config.yaml
num_hidden_layers: 12
hidden_size: 384
n_experts: 24
experts_per_token: 2
d_expert: 128
d_shared_expert: 128
hidden_act: "clamped_swiglu"
moe_layers: [1, 2, 3, 4, 5, 6, 7, 8, 9, 10, 11]
router_score: "softmax"
normalize_top_k: false
routed_scale: 3.9
balance_loss: 0.00622
balance_bias: false
router_logit_norm: 2.0
n_groups: 4
groups_per_token: 1
init_std_router: 0.0177
lr_router: 0.000554
num_attention_heads: 6
num_key_value_heads: 6
head_dim: 64
vocab_size: 8749
norm: "rmsnorm"
norm_place: "pre"
norm_eps: 1e-06
positions: "rope"
rope_theta: 10000.0
rope_fraction: 1.0
qk_norm: false
attn_scale: 0.125
tie_word_embeddings: false
parallel_block: false
init: "uniform"
init_std_qkv: 0.0236
init_std_o: 0.0
init_std_up: 0.0236
init_std_down: 0.0
optimizer: "adamw"
learning_rate: 0.00094
lr_mult_qkv: 0.5
beta1: 0.95
beta2: 0.99
lr_head: 0.00619
warmup_steps: 566
schedule: "cos"
final_lr_fraction: 0.1
batch_tokens: 65536
max_seq_len: 1024
doc_mask: true
train_tokens: 377700000
max_steps: 5764
dataset: "wikipedia_en"
Below are experts of layer 8 (counted from 0) of a mixture-of-experts language model. Rows are named router (the router's row for the expert), down (a neuron's output weights, with its number) and show model dimensions 0-63. Each number is 500 + 40 x the weight over its row's rms, rounded and kept within 0 to 999. Numbers have three digits each.
Before each expert's rows: "raises" lists some tokens whose logits its average output raises strongly, later layers aside. This comes from a sample of Wikipedia text that the model never trained on.

# expert 22
raises: " the", " a", " in", " one", " as"
router:452491513498497570446527515564488528454597522496466523467505457536496552466435468534434538476519481547476496480521559514524557478533507486459546472527480482485460539468453523544492448556486499
down0:517494516496454525408431503527551520540542443525486467483487492528501498556532498529517449449487447563481497520576493466467532588493521554494505514559534545472492499448522557536504446503468544
down1:424546517569539479497517505489507435549557462423493495517470585588509519546489538531482473583468520497499530496485415505464576518504492481431494498540507512547466491497509485513516464442454490
down2:525527568573448490518498502576513397448501548514511537508470535542421489454467543468505428497478553496452462490469430513577508479493489457453492503579489446549498484474528538475552600464441452
down3:648479489456450493401487495590459505498505559505518519513481522478495568538487582506526524456542589513467540470506497477438453489504527518545483486551471506555530468504500502519483537514521437
down4:550585545526530507545422569475419450501492497517473538530552487444504486562548499530475531519489535530563456502487508516496495491448469515586567462471509542477465475517548494510473540518506495
down5:466480511518433566485453501517494554490494444510536594476499474416513453530532494505524485453429532468528490494512467494546472452480479506479498462501520480510570548474492478496489514579480411
down6:491542461501458570475495541459501498455465526563489507401501512494517504429487474493538481499461553504565506471540387449361506505511565485444532464446489549458458513524496492465482480527455457
down7:560522548543432519550475541478519509473471524581481447478424445569603451529551546486521493451418487507501519489474512514461474555540525472499632488511529451512506502410482466556455460536471476
down8:502513491469440510524403531528509464506474477548484479588481497508455508526537537546483503467484568481502493496438458488445482528551482449466458510577440448506455524490471454508437454536488548
down9:531486532464500506467515487599421448569507440457507499433543518476484471511517430475541537502470410509503526472568541472564508509529528457548511505403495560497489459505573553448489591480455472
down10:529465519512466498502479507527482469494561515538510462520488423499600491409538477483472501512494509507498453473561528507540538477411550492484514487493525481444480457495483453516498428473533548
down11:489496491543437453479612527482506488498524542451457460494468488545456482535451570536438475468552503430359467465484561544560533563485490525528491477555457544504495518492540542496435538520563491
down12:480529566535424488564457479484498447568458511549396490543484497425517521502535505469508480437554502520481493475518481502556459471506459567453524396508499492500470462522532440510507544462475523
down13:425475519432537590512483450495498487537552475518486492488489475440552507484561450439492473441503465479465494487609500459541498493475445481550479562497438488477575504546549503435523461518468496
down14:511527456515453481544458500483560523446452505445486484427448418567523538431513492461537442551479488488513481500509475487446523468473509462508504452453517546481512578516448476504473463474439549

# expert 3
raises: "\n", " the", "B", "L"
router:475542507458483520492589514390483437518481520474516535503438403441586403505479403512529496556506506508499484472479428453433480472522506498489469536464517452526501483531540429428466478445489489
down0:459531508507536474470462512528507509502527478507549481449456579540465505490512458576533472404396457444439513504454449490576540540409542505492505473566518529537398466522506517475546507462504509
down1:519591560471515505522561495498543472457507486499475562512501444509542408509510417517607425550429509544494414554414501475524461507536492481512470438501458453509511467415415469481431501428481562
down2:506536503493499512492485520569499533473554471462479458516516464473499560481528572520522456577464521448499521563589476574582530522496427456511564446476455541485583567452471567484490550500494466
down3:528466534554491457541531458532465447490562466467445488486547561519508416505464494545509454536481596520499471552440488428586495422486495534471457563477494474482476478479479468493481518524487561
down4:456519542580507530482484528520458446470518538502528472433505561485482484545557453502485542470509496594578467433522465451528447490564497546543568527461489572415522501434513517510450533486504532
down5:509492485536407546494514513541479398556411463565443523520516486484537448541549491464521548479472461502522494367548510518489487563445511517507515458513495539436500503510510520512439505532573491
down6:457478484519472495490619516533535464477558526475571523503511549489480459553523499536526527516458504518537465409568520497531464439466493528521562512472492504504465519430530559534454497586497529
down7:540498494417518579536590575550516450502525475457511450503470478520487528474520554508536499496455464495562514581544445574524541544516491472553501515493489516546501501535434533502468409381490516
down8:483511517483431427545496454530516475451519498511471546509569461527487518493521385446399482465546435463485478512534500531450492510439459528529549549472448473473485549529493442494567495574492459
down9:533512551631549604603532481567504465508445528539464464505558466573471475425475570523518490444428538507499443510475449503434557462469551531517457499568523456445535514538490464478492436473502516
down10:459507439480552539453469526508441483480466534431540458453597493466525514442431556485452475439548482528538461455523532484506518467508413548483479485522527486573489482479563536517474572463545465
down11:533456504482507565655498546491488496561441562518480577572601507539470442506473501483564593469411486554480482405462550484496481507518561493526472484500556520428514538490524578452528491550479502
down12:478442455469601494504494398558515536464464585518537527476525501501539532564509516495484522481569515527515485478509518512476511456493547574513467521557540437493464529498519528530529451472514452
down13:485505545517578556543418488521530549557545491461454486479473536544521405481475489499498497554492555483525422524489481506437504487448398495534483479513560472555496529468490492566460451431475481
down14:523548485461514538517471512533424534492575502525497495460509533542512556491547434492567474510528546442482449511552501527516563514541501503498487481399479531430492506433519436481470453493525536

# expert 21
raises: "u", "el", "a", "i", "am", "as"
router:472467493544468493531498510458550541501433390569527472428477431525554478495479483514457513514561508533473509590555450470524456441524583560524485494530495418467517485562481558489513491512540457
down0:554451491468527500463485580492543542588399582491572496497484476432437438492480473522536457436469454587537568520465526505517454526574484499505470548516522486512449534487453484458509457490515535
down1:460537480516516524524550516473449502516502538470430487599485505468508526547584541482529503522466442496470494520478446501468535575497472493563449504404468486509503499510385598398505533496489477
down2:507528575587458487476523482492437467502534505547470489447500454439520477517508438482471452506432519478502549519452497539593491421464511477460487426476501477522496480494486499459491545505515516
down3:480470488539544487424533560464518438435452458527494537454455412493445494467514486492502535508500574492452500491544539504555475479482479463566492498453510455427483512459504506518489491524490500
down4:477520484504497458515471495568463525454497483505435442479478544552505443487455521456497491543522522507507388492497547552492542501468490526422471545572578443480556455500515470474433522418500475
down5:511564484531492491427449511476415466417504505501515509527528501550370480430496507460420472496534575492492456537513498516581458492507448476568500495505491531506457575477567432507494568543464492
down6:540531546502540538511482476532487509444475430478486480453427483489477534484496483553559518578492510466485521502554497518424524521504469509520474597488475496462519432588499399503510572561436547
down7:502538548540514477488511504542442515464496469403511542460540576497524548540508515530557458500525490473479467534499561390499535463467516560495481454530480490503510491503456501484587563396484537
down8:429517503497481563469517490516411453466548517497465541469502570516520483453460471585469440401519444536508519467478511486467562517496516567499620473496556499560554514460573507533468524501523427
down9:457504521516514495507460558533524439457465477449568429530527550496610471474477509435464488489455441403505484535509516526485540548469483462539474499522449495572602499547501538500537423562486428
down10:499481450446525462517531463455482409543488467531493598486549561492468520468572470440481509473436453459516453473498495498482426540560487471393541536441523525426488515446549495505506530508494481
down11:560501509550511591510473574545476527555545522536521536558467475433464611547524500581522514508475534464489522500461539552517450560542476512412453477475525485508459429519544539565436573495457507
down12:484553426504520433529495517492552574446524560516508498439477523502530448560534498489564491509505628494494482541462453481462493541528501514563485584442404533452477532533455596432485512530482512
down13:456439536484494512500450461566509470485505524534534506452485475449482539501463518513422480530478476467528477491475504558497473481538451554466502541436466542471556519469519506504448554491473493
down14:546521569455472561565554570494505546523475448568499474464539495497508566486560536452513480556473507576497488490550491521493543487451496609500533507483516393462435545483506522518556537498516536

# expert 23
raises: "\n", " In", " The", " After", " On", " This"
router:504531453513506513476489478446570598519511525520534545498464496583431512458554515459581454512543492486462547475559452458484433484546436499496452407460468561482566489493561509466521546445469466
down0:512454418522468512540476455519431493403561522547431510456507501520517503444466472566500575430535522524447506586557482446490504619479449450577464491475490531420496433527467568479474485511476467
down1:498505464504523568544532504502424475480537461502461521425590475678460513467586446518494482483536596518520570507541483463489485427505513498530447488438476527468490510500562476485502464503512434
down2:494489477562479488523553478444549538441571525562541472581537404489412504482504524523516503492512511501490557496476430447495514480494461568581532497467490473589453524444546490524545525497524544
down3:506573494596533550472423500478468487510485511475516481460461427582510463541532423431523458481499547502477595489511437495491467492499459481517495489516503521497514508506540564497534483548424501
down4:502531487534464520447480517469458433519477500554461480437536475540521434497507460490470398540594483525534520464498482454445444537513473489461492431487472547517504429528495531438542495490471428
down5:509567553504508523600535468530500436515486503545486563531577475535451453443506476504484500532453484426544525491491565509504500515528470464519538480484559505492495486427557492491525465474547481
down6:475508507590538468493490496466473495514526495478539508486548544596511469514494516446527491562495462449578494492487516470545469510497496524469509491452514556567511533408481527568508531454479514
down7:470496517495471490473389484461502528525536533485452488405503524489579454519515448502477409505490522550526540539472403512489474502479487515487503532530494539507478538491505461488495496602447544
down8:536524546447494519421522496545435476492468509505530491471480480483454483495491467487555444472531460558491379471536470472572533515573467522438503527483473418442470467466442516471527496479510520
down9:426568538540515557438469480455493507516475487493456429482438504538500463547456470482579442527474525524457556509562396457463506519492483500474477446539467495543524517548503561466495499494437460
down10:461520461544499544534476560511536458561520456487537490436506513517434524479464549557542490435539594443472584457474424454597515460502467521447426408530496480538515504461586495453496528511417578
down11:502551521542520472497546515434493497492493436599511507519519568466522526516506561564492509479600446536558490454464501490452538498466367498488542453475541518510475463537495436423509503562482600
down12:589517498470511484500431455445483509561548538464428540491510496450463470443530500510550460469451448517538496541498476445480493529550488459475487489510463502499545466560452540532502544505501460
down13:478477428504488489566534518480496533491504517524444496511539464471532496490513532547468484460590463490530498489470534549525469495512493430531461555561482518564489499469565451479525492524596490
down14:496506440504511540557512508553453523493487412535472432460491466589491506568466425572507500464543590628476568475460386528476511489472478517464490477509498644514448511438558487496557506503433552

# expert 16
raises: "s", " and", " in", "s,", " to", "as"
router:485528526514516500480479553477487475466520508462447549489449454460501502483473570542523470508552515471389497382495554474555534496496499527519552429517475553467456436508490500493508505536511438
down0:508449406458536488477518545485559473478463462500454507501536509461526484514481477554545509437489539470508513504487494504467512466474506531537452473458476506569510407498452524520563454553542538
down1:514478512517434518500475522453459541456525595518504508443472502598519503508491509461475549571498455500457469456512563523479452465503488454465507577478457450505503441437448446465478541455520506
down2:541494479541418528561527460541501480459516440500554493516545534507487493462520496589495482506573510444515448426559503509486554511463487467466460479501540539524493555513541503490599506488494513
down3:496445467576522511560440535480577560447528497516623479482479485547523550501545499490452476548449559531577507487602596558533484526481493491466544496545503529493510466582476479532433517532525560
down4:497497464485453544496500456494511426488554467455509535547534538499487499462554475452509532537481555452532514554478457490509475522506520433522536509493464412482495509465524495455558489521550479
down5:492494451526453585531516513454467473501489507478506482471455465515539454463487511559541458514465489492509553593485528543501454564517476483529521552497404551494542505478410515498505451474446517
down6:515478464522434508512501463530452456541486533428560473467562550483504517518487519491521449577529554557495479459468381560475589478519469520545457451455516495574515567526485521508472421470524440
down7:500451554567428557564532516395582498512491547536485493479467503505526520491555459450560568536494468476514475505557471554419523482483493605540482527467524479487523508537534536467520458553459447
down8:513523484497461486529442504500510482494545457465502537468499480497475539444569509425508474525526569535541454525519441516596456496554531429490479483525528554527567526526496521454440498496497473
down9:506533478499497511542518487566558541508572486552514490444520471554493448504444514577481478505511496489524516528457502519501484532463505582475473507473511532577548543548490521538508516447529478
down10:523452528531508462434453518585501486467480508541473490553569496572536583550513518561548533468410479487505462525497524439505474498615540473510420586547411434537493530540453549553509462503495483
down11:451491495449478527504542524517534504446509490483424515529520477495515469514489525484532484444438443505463518493519463460523483513643478411480528526513479453484521503515469529481505508426503519
down12:484450490437521506533482492517500546483536522473493517535553550501537522575589506448480511479525466523510479496518571525476508447584492529479472549531517522423488552460454447475520503502500539
down13:465449487536496508551471500526511471481475529530549556486486480470452489528489438496438473526426490558486436451543467459525526480516517528488614470505500495475490474487528459473486535550514574
down14:543487528473530519476474477540542507467480444514495485479549442506499488577564485608543556480498498466534495451493535523423528594471495421472368483515486470514491470485507547469438455441547483

# expert 17
raises: " in", " and", ",", " of", " (", " as"
router:427553480500510515434527508513461494504473567474501573488545492544575511567510453528521452507573477500474481410440553505486499512511479498456444469533557579535477460539477546465534488478478488
down0:472515475441440495471523564515534450548486510498558485530428530555470515477505517488496521553518514530581573437495576535550520545528472486436520478553476408463487463517513453473449370495466486
down1:541472566437513474468516473452583443552454487514513494481440536440474451510535532479446551505460526578510549579519445534532444568514486418470431501541531483496523463584442523456446506541540413
down2:467516524493452511492452549443477540455470557517465485500466509451508448503537537468581522503504520451511517499467408551499506517547442422505494497543461536517529584499528469437473463561486479
down3:491462422494467568458442472559538461469481494490487538513492487636459470493564507509560530507547492457473515497474495469491464547489498521544505507512499469527495497531443478492532496597495516
down4:506540499540455478521485458513528494556475477491530527596597493590497516550514482576428410528515478540543464485500496452494515459496543488459503541519512516542500445510524535563570523451457528
down5:527548512458489500484527523476528503542457530531432508486492488556507496494522490443474572502415467510516547465592494514542551496508451488412477465602465504535443493529456437409449491481456459
down6:538526485414522526484532532422503523481497538523519511473410518569444535487490432464567511495554589480550525493470513516532487493573454487504538550555484543484582535534507482512472517481483457
down7:511389471488541461464532445510517521559470469498459526543519478425406441461481500527454557454541456493507486585520520436483476451467562484458452414503529464453562486480518472538497516496500586
down8:443547494466467460585485531590461510471427510504498436558475431558413503513515489500498463501520539539506503464512484478532474497593558539512484464460518489522552541517513565547534472521557480
down9:472489515470537548525497483546538504486539505470506555485524481561511426511465495470542500492444427520498448484513504438451410460498496481575474476431530540467513462491464572522463587430558521
down10:542461469491432512436539413539497462485521505536491506503523513564511543480536514511512489455484504512555498457480526450504549510549456444508498527531527527539575538513493470453518546508551528
down11:469492510488489576552498446537531501522529487527533503504484516431543558500483543537522423469431471401528576489593504484448593543498487513432493570444499487447516474512509444522507465413517557
down12:527492449395494483524569509481448470518431504504469582516531546450514540510451512588458571482602556547454494522479507525527525528549559497504499442540426516540511491558482501477491570450507488
down13:502457487543526493497545451581500561466580504450520418541550513602515488524522543476553491457462493472458528520499467487555528468520456453508496506489476469524536497453438543544477466527499537
down14:587507460499513483409568566478438488548514538454552494494475544530417487480456571521533496507542583382511490536495526543573504460506516489517476517500481488488516518535553464559466458471469493

# expert 0
raises: ".5", "4", ".0", "8", ".4", ".9"
router:524453474516452466520506490436560498534549552476525578530476597499549572507508527429569553456450536469470481428527457515535532524526482500542488502524545509468553514516541496436504508463476604
down0:425550528507553529468523552541507489461555568440524500526599563547561527507500509556451457487499459533512463465408518444512424469507546562521412521501554459587435549502521519544519446527510482
down1:518567590516620478444483484439478489544504487442524476522488502531472496449489450506529482550421480487506501482511575501466532450490491459467500510520518465537536469474541518446523494495432488
down2:479526451511491605521541518502490492540490504532432505484465510546488515428477473436511434464531518475489495495491447587513522507516450469582545441457469460432486580508447545477507598396480547
down3:452484445571519571489480473525531503567515465593567497522546453423524508517495517547550503552465437462527476538491517520581513427488512534497542469526493491555527478458488473526523502540526503
down4:524514481547538480501471498560504482497435508543525508555530511364485554569465493527509456524589468434503566517492538544578542534501495516490576532553506488516555521469426538508467459567449512
down5:492524503526383526584453495476496505466470529550465489519586516619448431535515488431549522486506549484518476443549490477479570486557473522498515591418499495487586541463480473487516539492478459
down6:500502524509468455498530503484632483456539518557529536478456421519545501559491493446495490532390459393491449632569515506454558503491501525465496481544510504514497527461427462469483497490505474
down7:491486536550507470501462519485483479487483462528533502484526497464515520532517568523507436466547460552485514536544492454555524514526500502521478488491496504454507486506518504485546473480465450
down8:482490449502434442459529466496551514470493536469456528489552465365480519509521490476520411611456508512515428566508464505552504546500486596563447470548555492516405516483495491511546504513497473
down9:538477505435462497521490499486486565546524512499536515489463507511556496464487487478533497483515574497455434455516478471527480490503496580490496570479491475468538479476470406469547516535504536
down10:533533504449482439484485440548506513467469528533450477479445458543509519494518409556561512490480526489506509562517516442513441505473437429465547500548517536481503449550531505439515472501519486
down11:511517504555507446553488411480504506461553473547557450536523527499467511458518499424486510540578546496532494501455577547494467480468508499465519498510528518499497497460495544510457477535480461
down12:479491526485534547476460491449493487501498515457491569492518443497548563463507567536455477469449459458505519517532526465542430541493468515542448499570500453475492525526506475477419513467473515
down13:460499499503447531456518538474490511542527544491464508499531505534493500443569475539424466447477509479544519566510538519525496571566479488476515469485435507420514488493474496459462530504503485
down14:467443473517603510357519492450505503510482565460509495480488504533473446532519530524499416538520587557412477501543522444493542563464498533491491439540495525548497512477510504545499514460498528

# expert 6
raises: " and", ":", ".", ",", " |", " ("
router:432532556485483551475553468488534472469429519521503450490429517462434507542523415483495503500467522445485458481493533476447521470416429505513468548498552505442465516461556551442412484489474537
down0:520503534479530514455550533511613500560445506490478535513485503447521514487510582492502474519469562465497524507517500525564575488494411413521467476538431523412517451541525514476523505422443511
down1:557492503521488519490514533499475564527491498507557555538571610562505474521449490532487462490536482569517565410445478433495555501494558461442523509569553555489519452531534489431452471567557500
down2:537526521506519490477503536457498506426451467540524470547498532485469578525492531544493487481521524492436445548509507628571492501492477575502529492480537538521516482498448560530487545501488550
down3:517516524493515468504514390500467484472506474543469500445525492545503509481487485495538523543476495560516468521538487580526532534485474454560513542468447541537497563487483443490486481438422528
down4:433435485550470540451523473512504437494538462443500511478479476452475495523479562569543518533550490456541407473485493485486545429561504471500526552528530501513492437471521501501468428520498537
down5:538499554475544473528472565465487552482499489536580569510453494456511485463541458548547523475538486551513504509460458454469459443465522577513578516561510474482487502436469481522536516537452474
down6:516470519531506563450548418417509508527465525444465493453488511476454457451542506464497532500505500485459509519486475537590476504488454548501503482512465509457416516492505457472480527514447534
down7:447451471521444537509427451591503467539572492467464481523498425510547524458517481513464503502579510565462509449529490491516564552471571546439547562551441517521528553445517552480436527499519475
down8:469497518592591581495540472500565500509495467442489548515466515470432510502462496452506494473552538485511437414519546501507569526540554522397429462517446531563464497525512519437510524481473507
down9:435501510493494531486493496508462560555491484468480438520504538548510510494464500475518489462466503518458573388494518558488459522530542478432445425467484436522544476503477568515437438529519455
down10:523488524471454482583400490476464525520505565513519477501514499407509504494507426559461552491471543536509521426538500505580554478532474555445474449464483476455495516512502487480531515492544513
down11:443512491467588459466491512496518525550535479510526503568528515426583563476459499493590407520436508524493548487516523485529461522504527575444508520504510532560470481480459485541516544493452465
down12:526505539489489456491507445469570439558386491496462556496512465427459452489459557466528520510491557555493521429474509487491428518497420396467529448518477478516499590508554404500481493454513476
down13:470534498547465435420515479492473406428502487508511512516514527500437522484468462551569477551436530513547443461501473509495475406493478495473549584490500419548524583490524486447536551501521544
down14:452447561525470533528562525517492523546460485471511524473508441530529512470549533598560531518511495493472503563486465519510570499456471448472554409489458514442569459449539537460534543477512509

# expert 19
raises: "\n", "ab", "al", "of", "to", "and"
router:538466470486503461504434485516528460501451547572465506491480452511522515473517506492514541518447441489520421503501462541603482568577461570531528481587507489449443450568416466539505507500415437
down0:472461509440552538530583528486445537506492546508473494456550552460503509517508415463466536470538457465490508503536473478582567554500468524466482452513473464502527531518520476511554481454522501
down1:493483560535573485573499534528477505457491476481500535540518528488455469537425402558516480476497534479534505445519555474479452447423443618532491500454518502459517554476555519539508573489489465
down2:481444501598474463458508427481587512482580462523487495388517497425515467493518456434516493480460558484512516504471447523511445495537466478511481494506576519502484514463528477476509482494516563
down3:496506522530583579413535496561564518486519544468504544559605483558501541465486462506481523503430507496524582479509495521428472471489506459566528459466515460554445485534542480476552501461525531
down4:523441534523432480491507507538548457544477405502546501476521493491561489484538491498511533504564581533492515511512560510480512543460493467507471503521504539504415577474516489504470556503516519
down5:473549484503507464471511475499545451551556501526403487445543534437516471477583488472556488453493520483510538433504591477434468533430504516509532499531510505488494478478553533466531539513537503
down6:539517491494582518517492497511432513484566457551445607509529572508523499496521483474557492518551467514525549537533478497428472499473582485438454460487479506532546465499480505398506500501504466
down7:464491487528423492478509513494578477436550509501491477521477403489522432473543515469493606509510450470524530501483470514463490531527500514481418522513508513527550511456459531439467527470564444
down8:449438447482603510467551456510471501473473546507474579508546504537485460494520493503481531477516506461544514539514515571497526552529471495451544537551387519484458512497461449522486500509532492
down9:420453544467479433510544472524476459475524438528446510417556595498445438523468424485478420490494556469480501558546415464548503527450509504470506556473519464454502386472536487486516563503543419
down10:468566514465566578533491473509498461452504505565550525513488554509540488560509551482531533477430468522502470460489429496511455464502537513456455480470511509523531531432532493510565536424510554
down11:527455522434589484501531414518506527517504512481609479480474561471509463562493568520522488565487496477452542460460600530441529479555551517430427460424488518500475498458428469477487518539480507
down12:469553537499445442468545482488445516477505554607495500458497520552456530491443495474535401459503518466489521456412521428544500468505510441406508542490498504605566460475466565441482466441578483
down13:522548507528514478469569468526517491470535484514529500537549480514515471497467475524484422516518506520483489548497473508532499480545470451495497470523502400471480455514539540526490574495424456
down14:477524554510546446415525503477551495498567453528475500521516498535515531507528553507480484498456385574541563506444494441566446499470524440460507546487516407454563464522534518550573487578505538

# expert 15
raises: "il", "im", "in", "it", "ol", "ib"
router:572506467553482440476497451497447459560533494510472448468515460399461484508491476494486510486483540504557433534488473478456461485499397438502507486464500514463424486493451541497540499532530555
down0:520495550522538502523438456535466416500486500564554516424454513429430531472548562540499481477648483536448421491472507484467502510508461512522522512478522472506493516560566497518557486493569441
down1:492574504454542502473523481515491470446543459546457601507502500575573527508478509498528414542585462424531462491450527565481509522519484538512451471455520443454545437502552547436537542547497492
down2:501474492516504475473553470437481484515471529550501486547446554407511440513509527511468509572455421555486522530504514518491492493613547500489466491555544525609509473427539461596442462402509446
down3:545553466537493535509479571538494460456519520567495365515458462442487489537520456541553413528413502433471536512495490578452507512481524468487546556518490466495529513517487551514476505475553557
down4:549506501481543465466480488465584484497586505576446550538569463381468502448515458489503482548582513519499584452474593559489513495461497535539539420501480512521465490477501517495459517499550490
down5:537467488530537510520504411516534509485429446492469504470594457481481429493542545515489516560487520456528485601462549492494468458458484467546536489636536499457489454473497551503479533503477519
down6:509448476484576511553505455500448471496566499585450497442503522441516504483514483518512525500563458467501483512428482498420439550533534547557511428474538527504468486485553511562484516468523527
down7:445468470575483502474583529512491520456466507442516509551496528472536478479513522478529498500526503525480467515511571491528469445500495497485535513528550498495510507512433469521426540468525519
down8:491476494520514528417521492512578540490400500495530520443536509421493511448461482516513487514440495486463506595480510562468490489547451497487490565497500465463457462462432563504528529519521492
down9:534495407524497530491523480544494505455520492514505494456473455429517467459545501540469583523392526505518515455453511545550511443493544581506546437520504558467474457505523490485483412429587492
down10:598497525539497538462504500446487455457493522587511505573505405567463495501500535526524559472501548447537511494464472506509510486496533476480529428482460471497465471525573539481490526510510492
down11:524482544412481452523495506490486516545560498496528504470556470479535481517545560473518534515505575500488502475422498509443484516438509569495497445510471531514464554495559519506534448512581489
down12:507450513485493508471508446583506515483573427569453533489458409483464517449540475501472552557513413495388439528534395516517500544509524488496504524495469493498479491464492548572550469403487535
down13:491494482505450526541508460534503461530494504459526590474513579453499504477505565573437568515414502481484503486470456509453556432473533523511495437500571485506585551500523569440491564507455526
down14:513459482553528493470555550477526522505549480500510484458474478488473553500579478517453519528430534474500527504480467417614442521516505469474415537488487417459550532530480537456486455455533489

# expert 14
raises: "\n", "\n\n", "\n ", "==", "===", ";"
router:461441526494427511520454509450444528544486432470513475535517517496504555484467497507558577527492510459519452447551529481550485494472441393518506459534513453519539472493470551547503532506486523
down0:450553500532534495500571523516475491522493482417524459473563524433548540519492536487524519582417474491551570481532494513465502463533497538550405498507503533514513537460490529470482528459464547
down1:550481488521543531564459556482445511481493509466472449508466515489477523486497561537467453477467469457473453491526439519562382530527452541562459548526483544497463412562558516535511548482534482
down2:532470489476511547511479494476504503459461478551469415492558595538566452546508481531527497515459451470408554498462484524542425522483493507531458531545508520448464507558549506515518509421537552
down3:528543469554576518452439439458535506505502507556605489516475518465521471478496514517455496462475551442505481506516496466511458478535530513469540527563487453468517571466427544506475633532531461
down4:470524504469516508510546444485558495438512547463452473540525519623524510517484525471532445587414506459463539508421518520472442497485481486524460465484492467545464488536370526500470547510554490
down5:548490553548470505558544552460424511445514557494474430508570481538464478444541542478493412451425510529494476560495423552493469516437478465511515496466471525490464473514476488534444474499452519
down6:474460540574483523524496538454426452526534458527492530463555468603528438488465502475460466476470477417484534456470422491460499489593535443480524508438513506523474484469480486539558542429532560
down7:501432518483523495538493496516447441471498576422585443481484447489493559539503477434499456507528435475472448523550498454492512448495458565548449468536512488445528546457459491446479507518536557
down8:425482512507483511507554525522499479553486452496523552506519570462483535496538517507494556563450522529548455497465573476589544482507473453472508501440577487456459437483498473492510513470500535
down9:404502558488521495480398557405485529591493599506478492518513612437575455454498438437558484534454517477544561440543515497486467529499465523494435485539555461450498505521515539422443588548452453
down10:519482503514546512525489576500482439516560474500515487507448455530488520525455473504483519460434490517541536541427454511520531494548468538546512511542518526470505495473477521495502497465471525
down11:508510462494528471476419539481452519442504530502493492472546566481521490514398523518430467506503507507486492534576470473519505521520464522443425547508454542519487562486462422430417472556518536
down12:516463454582548509484538532494493524469507534489491482417485486483523465564498516490527428545435523454539440512552509484466504467550476516529467492481503500432494487494470530522502456496536453
down13:460534470507474495504497595483493423510603511445519462446426513520531493505547484485491457589476532530499510518502504430524504481523530528502532494548490523568546527612488566487503494540502503
down14:497487470517559479519423523505468470525591504440516511523501500513531466460532536433447491576469535470472516539489463471499497481469459561629551506526502468493525513592501524456454468573460470

# expert 2
raises: " and", " in", ":", " the", ",", " B"
router:474526555433507509493498583518485527476443466550462431524551498516496489508445508532537463560459431486518453563439520530519556458500491547423502469449556511487536451464508493445482531588450490
down0:532485464467509498522461504538501433507458478522429563496402470501501521530534392562503500484572515522487452523485521554492483490492482511475480408500519483440451435494422516517518562520552449
down1:517541463532489459516522464493507506525496506412465527566459451537506519511492551524472554509482459498482579520529470519491468519450451501525540478493530551588546570524539501465493460433444535
down2:477540545470486512526467454490460457443569428482440613519519418486491497568477570430499422548522504502533453572480499513526526579505486519501515480521453576531488499586530535513493628478521510
down3:555502522500557520521452550465500493494471450505466478455495540489429500485471511490447548485527490518589502557555527486513486499464510508575419479534525496468466472470490476555477541455478433
down4:480475424483550441481454506542463498529466509498463443462459459473491496510498535498532483489537468495458544438510563554432594489562472442458525454467496536457561479514419541526512461509454500
down5:525505529486557476533506479570471584497485541445480505480608547526499433492409466501475468468550476525508471484513554482492535531495516494539555529480460525571538537523529493511438480502447506
down6:529487455446549555514602469542426482458500432529488518522524478505515532505486546457493483393516499493529583477560491489577480496491503490488491487571518423439553468518574558512529441493526463
down7:463508508496523468471558519458538518452537444554536451593497472483524518518491495511519498474511512538501517438504508472443500517455439552520540497496525421528472499554429460451515518489491488
down8:602504463477441514552505468492533564481523498520508498513541508547501514569503461516462467519443565574590463468457479457500499431516472564561509503415480454525515474509475396544467475481476479
down9:534458531484485440444501513474459453470452485499489541529502515545474501490502481508507498514487493558457558536496537472578461507520531529480506408550505555466457536434552479546460471518464443
down10:530487454552452487531520466505542477521518463517529446523487448413510463523568516521512474459424515520534480404520516535530522481442505486540479522516427570503512571493483496499496520434500537
down11:510540495558504470519491480501506477490528509568516468560530564433520521437461462485468536447514596561559578506545494552521528474533490525427405565499541486505487485511564524519513480584467544
down12:482552518579516458533492484496569423479560480491535507527520570485474463473547498492486429507503456511492528452552525461455478553552508463458493528535490518539411470450504567532532505579519487
down13:551581504456580532446480449428543505475485470554484544507482586508485474481509412559504495445476473466580462540477528466495402455432523463569499477567496478545441479532543558437441520516463515
down14:462491537517503480477398500553526488507564518554585622559454490541468525534466473463494530526524531436529499541485529413564481514488529535452548486502436516444477456539440505504470504520504483